Below are experts of layer 2 (counted from 0) of a mixture-of-experts language model. Rows are named router (the router's row for the expert), gate (a neuron's input weights, with its number), up (a neuron's input weights, with its number), down (a neuron's output weights, with its number) and show model dimensions 0-127. Each number is 50 + 15 x the weight over its row's rms, rounded and kept within 0 to 99.
After each expert's rows: "comes before" lists some tokens at least twice as common just after its tokens as in all text; "comes after" lists some tokens at least twice as common just before its tokens as in all text. This comes from a sample of Wikipedia text that the model never trained on. Tokens count by the router's weight.

# expert 16
router:35 44 74 25 71 33 58 62 34 71 79 28 63 49 62 63 60 41 50 51 45 31 50 36 65 63 55 38 33 36 58 36 67 66 64 58 77 38 51 52 49 70 60 76 32 45 47 41 59 58 45 61 70 53 71 62 61 37 39 67 67 64 59 48 63 42 41 52 28 59 38 52 32 38 67 54 64 35 30 37 58 59 40 69 64 40 49 40 69 55 47 39 48 68 33 52 25 79 51 76 58 68 40 47 49 09 76 49 68 34 43 28 75 39 53 23 35 64 30 70 22 67 41 57 34 35 62 71
gate0:32 46 49 40 37 36 41 65 76 25 59 40 46 59 58 53 59 56 44 54 41 55 48 44 45 56 67 23 56 53 58 52 59 39 46 57 61 39 41 22 44 25 55 45 56 67 37 41 36 54 44 66 63 62 41 35 27 63 50 52 41 31 40 19 57 73 25 55 40 51 64 42 74 38 42 55 38 72 60 33 22 70 63 44 49 30 33 38 48 61 36 00 43 48 39 61 72 25 79 70 17 48 10 78 76 72 68 47 69 69 44 49 43 69 37 51 49 30 45 54 45 41 53 28 57 48 40 39
up0:43 36 25 58 49 62 44 52 42 40 45 46 65 60 64 37 45 76 36 55 25 63 23 49 64 26 51 42 15 36 79 35 39 48 53 35 29 56 95 48 47 61 23 44 56 42 67 73 37 36 35 50 35 56 52 31 28 59 51 54 28 39 78 45 52 61 45 34 48 78 72 42 57 30 63 41 29 57 48 66 53 35 77 32 54 45 55 88 47 57 51 40 29 57 43 38 64 16 67 42 58 47 40 63 38 67 60 58 65 57 30 47 55 28 29 62 57 34 56 36 42 27 57 48 53 67 47 36
down0:47 52 58 55 61 41 68 51 13 67 44 40 38 54 67 37 27 48 46 41 65 31 55 30 73 74 50 50 39 60 47 51 21 61 54 51 33 38 78 61 23 31 46 40 69 54 50 50 62 73 22 54 45 40 47 54 49 39 35 60 71 76 35 29 30 73 78 50 55 64 49 35 47 28 40 40 40 20 43 50 76 63 52 34 73 48 40 57 34 45 45 48 66 42 42 50 65 50 74 63 61 42 24 39 30 19 29 59 57 65 29 79 56 23 83 48 65 37 45 34 45 63 41 57 44 35 46 60
comes before: ",", ".", ")", " |", "–", " ("
comes after: ",", " in", " the", "19", " 18", " ("

# expert 42
router:36 40 71 26 53 49 59 62 48 71 65 49 68 36 37 65 69 58 34 25 28 27 20 37 71 61 68 66 39 52 43 26 44 46 61 33 42 36 60 30 68 76 66 57 35 36 74 37 73 61 71 65 61 56 55 50 64 47 21 41 65 34 69 37 38 53 37 44 39 48 32 59 36 12 53 33 54 35 53 30 82 54 68 47 41 31 62 53 37 58 66 38 67 76 31 57 41 47 41 65 26 57 55 35 31 64 40 72 66 54 39 49 48 51 63 36 55 49 36 60 26 61 42 32 46 57 69 73
gate0:44 55 26 25 65 58 69 44 46 54 40 47 43 49 43 61 51 65 38 33 34 59 49 63 71 51 54 49 64 56 54 74 27 84 31 30 36 89 50 37 42 27 57 68 69 43 67 57 51 46 45 48 63 57 20 49 44 76 61 51 38 39 32 44 51 68 54 30 55 31 57 56 68 18 75 54 45 40 42 59 44 42 48 46 53 77 65 34 38 60 69 72 15 61 34 22 56 65 36 45 45 54 52 58 67 53 36 39 64 49 83 32 37 35 43 78 63 37 39 50 57 67 70 85 62 61 33 58
up0:62 42 42 65 39 61 24 63 32 31 68 77 68 52 56 34 49 50 69 81 51 66 74 44 42 43 77 55 41 41 24 54 61 43 67 31 43 15 15 88 53 51 45 62 59 59 49 25 73 32 46 49 44 38 70 62 49 60 52 47 62 48 53 58 62 45 86 47 51 42 53 59 57 58 49 41 66 56 52 63 33 39 43 51 47 67 26 75 82 26 26 62 42 44 38 53 47 22 39 37 32 58 31 46 42 48 66 49 49 49 47 60 31 61 51 52 56 53 44 39 40 39 54 50 25 12 34 19
down0:59 46 25 47 55 36 43 59 48 55 87 32 53 63 33 36 46 49 72 35 53 70 39 21 38 50 48 85 41 50 20 31 26 37 32 73 52 41 56 54 48 25 45 30 69 49 38 43 78 58 63 73 39 44 23 45 50 63 51 46 44 41 73 58 66 47 61 38 61 49 75 54 71 69 42 44 54 61 82 47 63 30 36 48 48 25 70 44 53 36 51 43 65 47 35 74 45 43 52 46 46 36 38 12 63 53 78 61 37 40 39 78 11 53 51 67 56 47 40 54 40 39 51 38 26 64 58 56
comes before: "=", "  ", "-", " \"", " •", " 1"
comes after: "\n", "\n\n", "  ", "=", "-", ")"

# expert 0
router:43 41 54 31 61 51 69 51 53 74 78 26 61 46 48 55 41 44 54 49 50 37 57 38 79 75 60 62 37 38 59 56 76 22 55 73 77 28 43 41 64 53 68 73 35 36 64 34 53 46 32 64 63 68 65 66 68 30 42 59 75 47 64 59 57 60 32 47 23 72 33 34 24 23 50 58 55 35 27 42 72 50 43 68 46 38 50 56 76 52 31 34 68 67 39 67 34 77 33 62 56 66 43 49 32 33 34 69 68 46 37 35 60 36 53 44 37 60 36 69 31 41 36 58 27 38 63 64
gate0:74 38 33 33 56 65 54 34 39 50 51 53 41 68 40 08 14 60 53 61 41 35 51 52 29 48 52 57 66 51 60 64 58 67 95 76 39 55 45 10 55 77 52 52 67 43 50 66 32 62 69 50 53 27 22 50 49 58 47 80 30 52 51 41 54 71 11 44 49 62 68 49 45 52 39 54 47 60 35 56 36 32 28 39 23 57 50 58 59 49 51 30 33 48 46 58 55 31 42 43 40 39 62 50 47 54 49 60 59 42 75 63 49 55 20 46 57 26 27 25 70 56 46 30 54 40 36 35
up0:51 66 39 60 62 72 55 25 93 43 52 48 54 39 55 80 36 41 53 46 52 76 68 50 56 64 34 72 54 72 55 46 31 51 33 49 24 68 38 40 64 63 71 31 33 44 42 48 40 72 12 88 51 59 51 54 45 76 72 47 63 57 40 55 38 65 62 24 35 54 73 24 41 27 59 31 58 49 49 72 80 28 44 51 63 44 75 31 77 55 48 33 72 27 76 53 43 43 48 43 42 41 49 46 73 44 81 42 46 50 46 48 55 49 51 54 70 44 52 49 60 39 51 66 46 44 57 60
down0:38 36 59 66 27 51 54 39 47 53 24 38 82 28 43 86 75 41 67 70 38 81 51 47 44 73 51 31 73 61 29 24 51 68 35 21 50 63 67 53 50 56 39 61 42 51 53 58 69 76 40 49 35 50 85 92 57 50 38 67 31 59 49 55 43 39 70 48 42 48 37 51 75 73 50 38 50 51 59 23 35 48 61 67 56 61 62 37 57 54 48 53 58 43 36 33 57 69 42 62 35 78 44 29 51 51 48 25 56 54 32 55 43 41 29 66 50 51 55 62 44 57 66 55 65 40 88 58
comes before: " |", "–", ".", ",", ";", ")"
comes after: " |", "–", ".", ";", "|", " ("

# expert 9
router:28 50 68 33 65 48 60 63 51 67 70 23 59 31 62 67 60 76 59 46 49 47 53 35 71 61 58 32 30 35 62 36 63 50 52 64 71 30 59 32 58 51 60 65 29 32 43 39 53 72 34 59 48 69 81 77 65 39 38 42 66 43 62 53 64 44 66 49 22 51 27 40 40 45 46 64 61 36 23 32 69 49 34 61 55 24 56 47 67 57 33 32 65 55 25 62 42 79 34 69 49 67 52 34 43 40 43 50 69 34 32 28 76 36 59 42 36 59 37 76 19 55 32 55 42 49 68 71
gate0:33 46 49 81 57 67 42 44 37 60 44 66 37 51 67 47 20 43 38 54 43 56 49 32 45 57 60 39 83 23 71 16 41 52 57 58 44 69 47 35 43 71 64 26 74 58 20 45 41 51 56 50 52 39 49 44 58 47 71 61 60 41 31 43 41 58 30 30 70 86 40 34 53 57 34 54 34 61 75 58 60 46 36 42 38 43 54 33 23 41 68 33 51 64 35 31 64 57 59 44 63 58 30 35 66 63 13 61 74 56 30 56 78 60 52 47 62 41 24 30 77 44 61 48 32 55 40 72
up0:48 57 72 60 70 24 63 64 55 61 16 30 39 55 71 69 34 52 36 41 46 41 50 57 31 59 38 38 47 79 27 39 80 48 48 45 41 56 60 35 83 45 29 64 63 52 77 59 20 70 57 52 49 53 34 55 34 46 25 82 46 41 48 70 56 50 43 36 59 60 70 15 58 43 53 55 41 48 70 44 78 60 53 43 44 43 13 42 66 68 28 37 42 46 33 45 54 53 54 46 29 50 47 52 28 53 54 42 35 38 62 52 69 72 77 38 61 25 71 43 62 52 72 55 63 68 38 32
down0:47 66 65 34 58 76 35 45 31 27 49 35 29 65 30 46 20 36 51 57 61 52 34 31 62 79 20 44 35 69 51 46 36 50 26 40 46 56 21 82 48 40 56 23 37 35 37 55 51 17 48 78 61 48 56 66 40 52 36 59 52 74 49 47 60 04 37 68 38 64 40 36 51 58 49 48 63 83 44 45 55 48 47 58 61 36 40 72 44 62 67 36 74 45 35 68 44 34 60 56 59 52 76 69 62 57 65 38 48 64 55 65 37 54 44 46 34 47 20 32 48 53 57 53 53 70 61 27
comes before: "-", "|", " -", "The", "In", "On"
comes after: " |", "=", ")", "|", ".", " information"

# expert 22
router:50 50 79 35 73 45 49 60 58 63 51 43 53 33 41 68 74 43 48 59 56 35 57 39 71 50 44 27 30 63 67 39 48 53 69 50 63 21 39 38 54 60 46 58 23 44 45 29 52 71 34 73 53 61 90 74 76 29 44 50 74 49 59 55 78 35 41 37 40 49 31 50 40 62 56 59 53 32 26 37 68 33 40 56 38 52 73 57 65 54 45 45 74 69 32 53 36 47 49 72 34 74 40 36 29 30 33 63 71 18 24 39 61 47 76 47 35 63 38 66 40 40 35 52 46 31 63 69
gate0:59 51 32 99 51 79 44 59 36 30 23 53 33 56 67 38 51 44 60 21 23 58 28 42 45 43 68 64 54 45 38 18 35 59 32 50 25 56 32 41 60 57 37 38 72 42 64 71 28 68 55 60 30 54 51 70 17 31 37 57 55 48 45 37 45 78 76 21 38 59 75 60 84 46 57 43 46 52 49 68 41 51 55 58 49 49 54 55 45 60 50 52 41 63 32 77 43 52 60 48 40 44 62 64 37 32 40 64 51 55 48 49 44 49 27 60 42 24 38 43 31 29 27 46 63 68 44 33
up0:57 17 51 52 60 49 32 55 42 39 62 60 48 29 50 89 73 41 99 38 55 55 40 68 48 25 51 71 64 38 53 60 48 44 47 60 52 62 61 89 54 51 36 74 51 65 62 38 44 81 07 66 56 51 49 36 41 78 69 24 53 28 42 59 40 74 37 30 57 69 51 58 62 34 51 28 44 36 52 61 20 52 43 33 59 44 39 41 62 36 66 48 45 69 67 62 51 52 43 54 48 36 55 46 66 55 26 51 63 47 56 48 62 40 44 66 39 44 55 34 54 52 63 74 68 32 40 45
down0:55 42 37 44 64 45 17 28 58 74 62 55 21 59 28 74 42 41 39 45 34 50 43 73 62 25 63 48 45 32 27 49 48 46 40 26 61 51 57 85 63 82 27 11 63 47 61 47 52 56 44 66 49 50 31 63 27 51 69 61 46 39 39 32 47 33 47 30 72 24 37 69 38 40 44 50 44 48 38 19 42 53 53 37 46 46 45 65 48 49 35 48 34 54 38 51 24 47 57 77 86 50 49 69 62 69 62 62 65 64 58 34 53 60 42 58 64 63 50 44 90 47 35 43 39 45 70 59
comes before: "\n", "-", "  ", " 0", " 1", "|"
comes after: "  ", "-", " 0", " 1", " 2", " 3"

# expert 32
router:40 43 71 32 52 41 66 49 63 70 57 26 63 33 58 71 54 67 38 57 39 30 36 34 61 70 48 40 36 24 77 42 49 49 46 63 70 29 69 50 58 51 57 53 36 37 40 43 56 62 49 68 58 51 86 75 72 45 43 46 70 33 61 53 64 39 47 64 38 57 31 26 38 43 43 72 70 31 36 32 61 77 43 39 49 22 69 28 69 57 43 43 59 59 33 62 28 58 39 65 42 69 41 47 41 37 33 64 68 42 26 27 71 36 58 36 20 62 33 61 33 53 35 47 23 27 74 52
gate0:32 47 59 66 57 22 34 65 69 71 53 41 68 34 45 35 63 50 60 50 48 53 21 32 30 32 25 61 63 64 52 50 41 53 53 54 45 79 67 54 72 59 53 37 60 80 42 62 66 59 76 60 76 48 77 62 27 65 73 42 32 38 24 44 61 37 46 18 48 49 60 43 32 58 31 51 57 47 58 70 50 45 78 52 51 45 52 26 59 55 80 62 27 36 61 51 26 34 58 23 45 35 48 54 28 41 63 71 37 53 35 33 62 40 74 61 21 38 52 26 49 40 61 47 38 32 40 38
up0:37 29 42 38 77 67 54 47 50 84 45 64 56 42 45 50 69 39 47 85 37 28 19 48 39 65 61 67 47 65 82 65 51 26 48 66 26 63 65 62 46 47 67 74 53 41 33 64 61 70 35 59 66 52 43 52 43 24 64 34 40 55 22 61 23 34 44 71 63 54 73 32 52 54 47 50 68 23 65 34 30 49 72 64 32 61 67 38 52 35 46 59 31 35 59 44 47 47 49 29 50 72 66 46 52 79 54 39 32 68 51 35 64 58 27 55 26 35 71 42 57 51 56 66 41 69 38 37
down0:47 27 62 59 46 29 74 59 58 60 22 44 53 31 31 38 45 75 86 64 53 55 45 49 56 62 49 32 49 47 29 60 16 70 54 46 41 35 40 47 63 56 41 64 61 61 40 58 36 51 45 58 55 62 66 51 50 64 15 52 30 52 48 34 56 31 53 46 66 22 52 41 38 30 36 73 35 18 44 43 60 65 71 28 37 22 40 77 70 56 57 42 67 81 60 63 58 48 79 52 68 67 76 66 48 70 66 36 70 35 69 65 43 24 53 57 61 51 58 72 43 55 67 41 42 51 60 64
comes before: ":", " of", "s", "ed", " States", "al"
comes after: "-", " the", " a", " The", " •", "The"

# expert 40
router:40 40 78 24 70 30 64 54 39 65 69 37 63 34 53 60 62 61 57 49 51 38 51 33 74 67 64 40 27 32 56 43 52 49 50 57 65 21 52 43 50 50 56 70 27 39 48 37 62 76 45 70 63 65 77 65 67 32 39 48 66 52 62 56 54 48 57 46 16 53 28 33 29 44 57 63 69 34 35 34 63 56 34 69 35 32 64 43 71 61 26 39 71 64 33 60 43 57 43 67 51 69 44 43 40 32 45 64 74 32 28 27 69 34 66 46 38 64 38 82 26 67 38 40 42 55 70 73
gate0:52 54 18 35 48 51 27 79 80 32 44 69 50 59 76 48 43 53 78 36 35 58 30 69 46 39 44 27 74 43 72 39 31 71 46 78 74 42 47 41 52 48 45 60 70 60 60 58 32 41 48 44 77 65 49 31 58 76 50 34 77 43 40 48 42 74 64 33 29 53 36 57 85 82 63 48 58 85 57 65 40 42 40 59 39 40 68 52 48 32 43 61 62 44 55 45 26 29 43 47 42 65 62 57 74 69 59 40 47 37 46 85 60 64 57 44 38 46 46 39 48 49 52 45 63 40 34 37
up0:64 45 39 59 47 79 14 54 46 31 40 61 45 46 53 32 71 58 61 59 84 71 75 47 58 71 60 60 63 29 41 59 63 54 62 62 49 68 42 54 57 46 63 56 72 60 48 46 78 76 50 39 48 40 24 34 82 69 29 50 59 63 31 34 35 69 48 21 58 49 60 54 28 50 26 30 50 41 60 41 37 43 43 51 32 42 42 47 51 45 29 64 49 50 68 57 32 62 51 66 83 59 55 15 72 63 61 54 60 55 40 54 37 11 43 30 45 75 39 59 45 31 55 36 43 64 42 76
down0:55 31 48 68 53 24 81 48 55 23 32 60 39 59 62 38 40 40 40 44 43 79 30 42 53 65 60 46 64 41 63 43 44 47 48 76 50 49 50 41 62 61 57 68 40 46 47 71 45 29 32 59 24 29 36 21 47 35 51 42 73 61 61 61 35 48 58 46 13 54 80 47 52 42 62 40 30 56 33 57 59 49 31 75 51 39 74 58 60 55 43 53 46 38 18 42 56 60 57 88 52 42 57 50 53 46 27 46 56 73 37 51 47 44 30 20 46 73 42 62 22 72 54 24 14 28 63 56
comes before: " |", "–", ".", ",", ")", ";"
comes after: " |", "|", " (", ":", "–", ";"

# expert 30
router:45 55 78 32 66 33 79 47 49 60 62 28 70 34 36 65 53 43 45 59 48 48 63 38 79 70 34 57 35 37 56 36 44 40 58 54 69 21 54 53 48 56 48 86 30 44 61 27 70 65 34 69 67 53 51 66 65 36 24 62 61 73 60 50 55 50 41 46 33 45 33 34 33 55 54 57 62 34 35 34 69 60 47 63 50 39 61 49 75 60 44 28 57 63 26 54 39 79 33 55 52 67 32 57 37 36 34 45 65 21 27 34 61 46 57 31 40 91 53 64 34 62 29 58 30 53 72 63
gate0:86 46 47 52 51 32 53 48 44 32 43 35 83 38 46 41 36 46 40 24 70 39 34 20 57 54 33 31 52 41 46 46 47 59 20 62 44 46 61 45 14 40 41 70 61 21 24 68 59 46 39 59 35 41 55 31 54 48 57 37 50 31 66 52 60 56 27 56 73 50 54 47 58 78 50 50 56 53 63 51 23 59 72 48 31 62 25 34 25 62 85 43 26 48 41 36 20 30 66 30 48 57 54 58 73 52 62 64 36 69 51 42 52 34 41 43 29 45 49 61 41 65 59 42 71 76 51 74
up0:46 72 59 59 77 46 52 45 47 40 82 40 53 43 55 32 48 63 54 87 56 51 18 55 43 32 41 64 31 78 35 54 57 52 41 61 39 46 56 66 34 53 38 82 75 41 29 44 55 45 27 54 58 75 21 35 53 72 61 26 41 63 61 53 15 48 30 66 37 85 73 62 55 63 56 76 58 51 38 71 42 51 24 66 46 41 60 72 33 52 49 20 29 69 50 58 42 53 47 50 60 47 29 64 56 64 41 59 31 54 67 63 42 36 30 54 62 59 41 28 34 30 46 49 54 42 49 69
down0:26 45 57 65 49 59 67 35 16 49 40 67 45 45 33 67 42 43 76 83 49 48 41 39 70 35 51 39 64 62 50 43 39 54 73 46 63 73 41 29 75 35 52 47 53 47 62 17 64 43 41 56 25 60 37 55 31 38 49 41 55 64 42 75 54 10 75 66 31 40 60 53 24 32 38 48 49 34 51 29 36 56 66 64 48 62 57 40 32 32 36 53 28 52 41 76 56 69 48 39 47 55 36 53 22 75 65 43 64 22 54 38 62 19 45 58 34 65 50 65 32 59 46 52 49 38 54 18
comes before: "=", "\n\n", "The", "In", "\n", "On"
comes after: "=", ".", " =", "\n\n", ")", " Succeeded"

# expert 28
router:43 36 71 28 64 37 71 58 37 68 46 35 64 37 52 64 67 65 58 48 64 53 78 30 80 64 60 44 27 43 56 37 48 50 57 62 67 22 51 40 61 53 58 60 27 43 59 44 72 74 50 69 48 66 75 83 60 44 37 42 66 40 61 49 64 42 51 49 23 40 30 30 35 52 46 64 65 33 37 25 68 72 32 55 56 26 69 45 74 64 28 46 64 67 33 57 43 58 38 58 51 65 29 37 27 31 54 57 75 31 42 30 64 44 48 36 48 69 29 73 35 58 32 42 39 58 69 68
gate0:44 40 43 42 36 75 32 81 70 81 39 70 34 72 22 39 42 66 63 57 39 59 43 52 36 49 57 45 48 96 39 48 26 59 47 48 62 67 57 52 40 66 76 54 34 43 46 60 46 46 69 45 47 57 46 25 41 58 56 52 38 34 32 40 40 35 66 24 52 24 67 49 55 46 35 65 65 47 60 64 74 43 40 55 53 71 48 55 64 35 64 44 24 07 44 28 51 20 49 47 36 44 36 31 41 47 34 39 42 47 66 16 63 40 59 49 48 38 50 41 22 44 51 54 26 75 39 33
up0:48 68 55 48 36 59 39 45 76 32 42 49 37 49 44 25 56 79 33 66 23 63 41 70 32 37 08 61 39 52 54 52 46 51 54 59 52 28 42 28 59 68 32 59 43 85 50 43 63 80 63 56 39 50 66 48 61 35 54 42 76 60 22 56 57 51 38 33 51 26 48 57 40 62 71 46 32 63 28 42 33 12 75 38 41 60 51 61 45 11 25 40 49 44 41 25 40 58 49 35 47 56 49 69 76 55 58 56 63 56 61 40 53 70 41 65 20 49 66 53 53 37 41 48 33 33 59 68
down0:49 55 50 64 46 45 59 47 21 59 47 63 55 24 53 35 48 60 49 32 47 58 81 48 51 30 81 61 45 38 19 76 43 45 36 58 43 71 20 78 29 59 73 67 65 64 63 75 61 35 53 50 29 66 49 40 43 46 60 37 55 37 52 48 41 54 45 58 54 22 47 48 39 45 26 52 58 68 35 51 41 55 60 56 66 51 68 67 51 78 37 38 48 02 25 46 77 53 51 25 54 33 54 32 47 63 64 37 52 55 75 54 48 46 51 58 53 22 63 51 38 35 27 68 21 48 67 25
comes before: " |", ".", ",", "–", ")", "0"
comes after: " |", "–", ".", ":", ",", " ("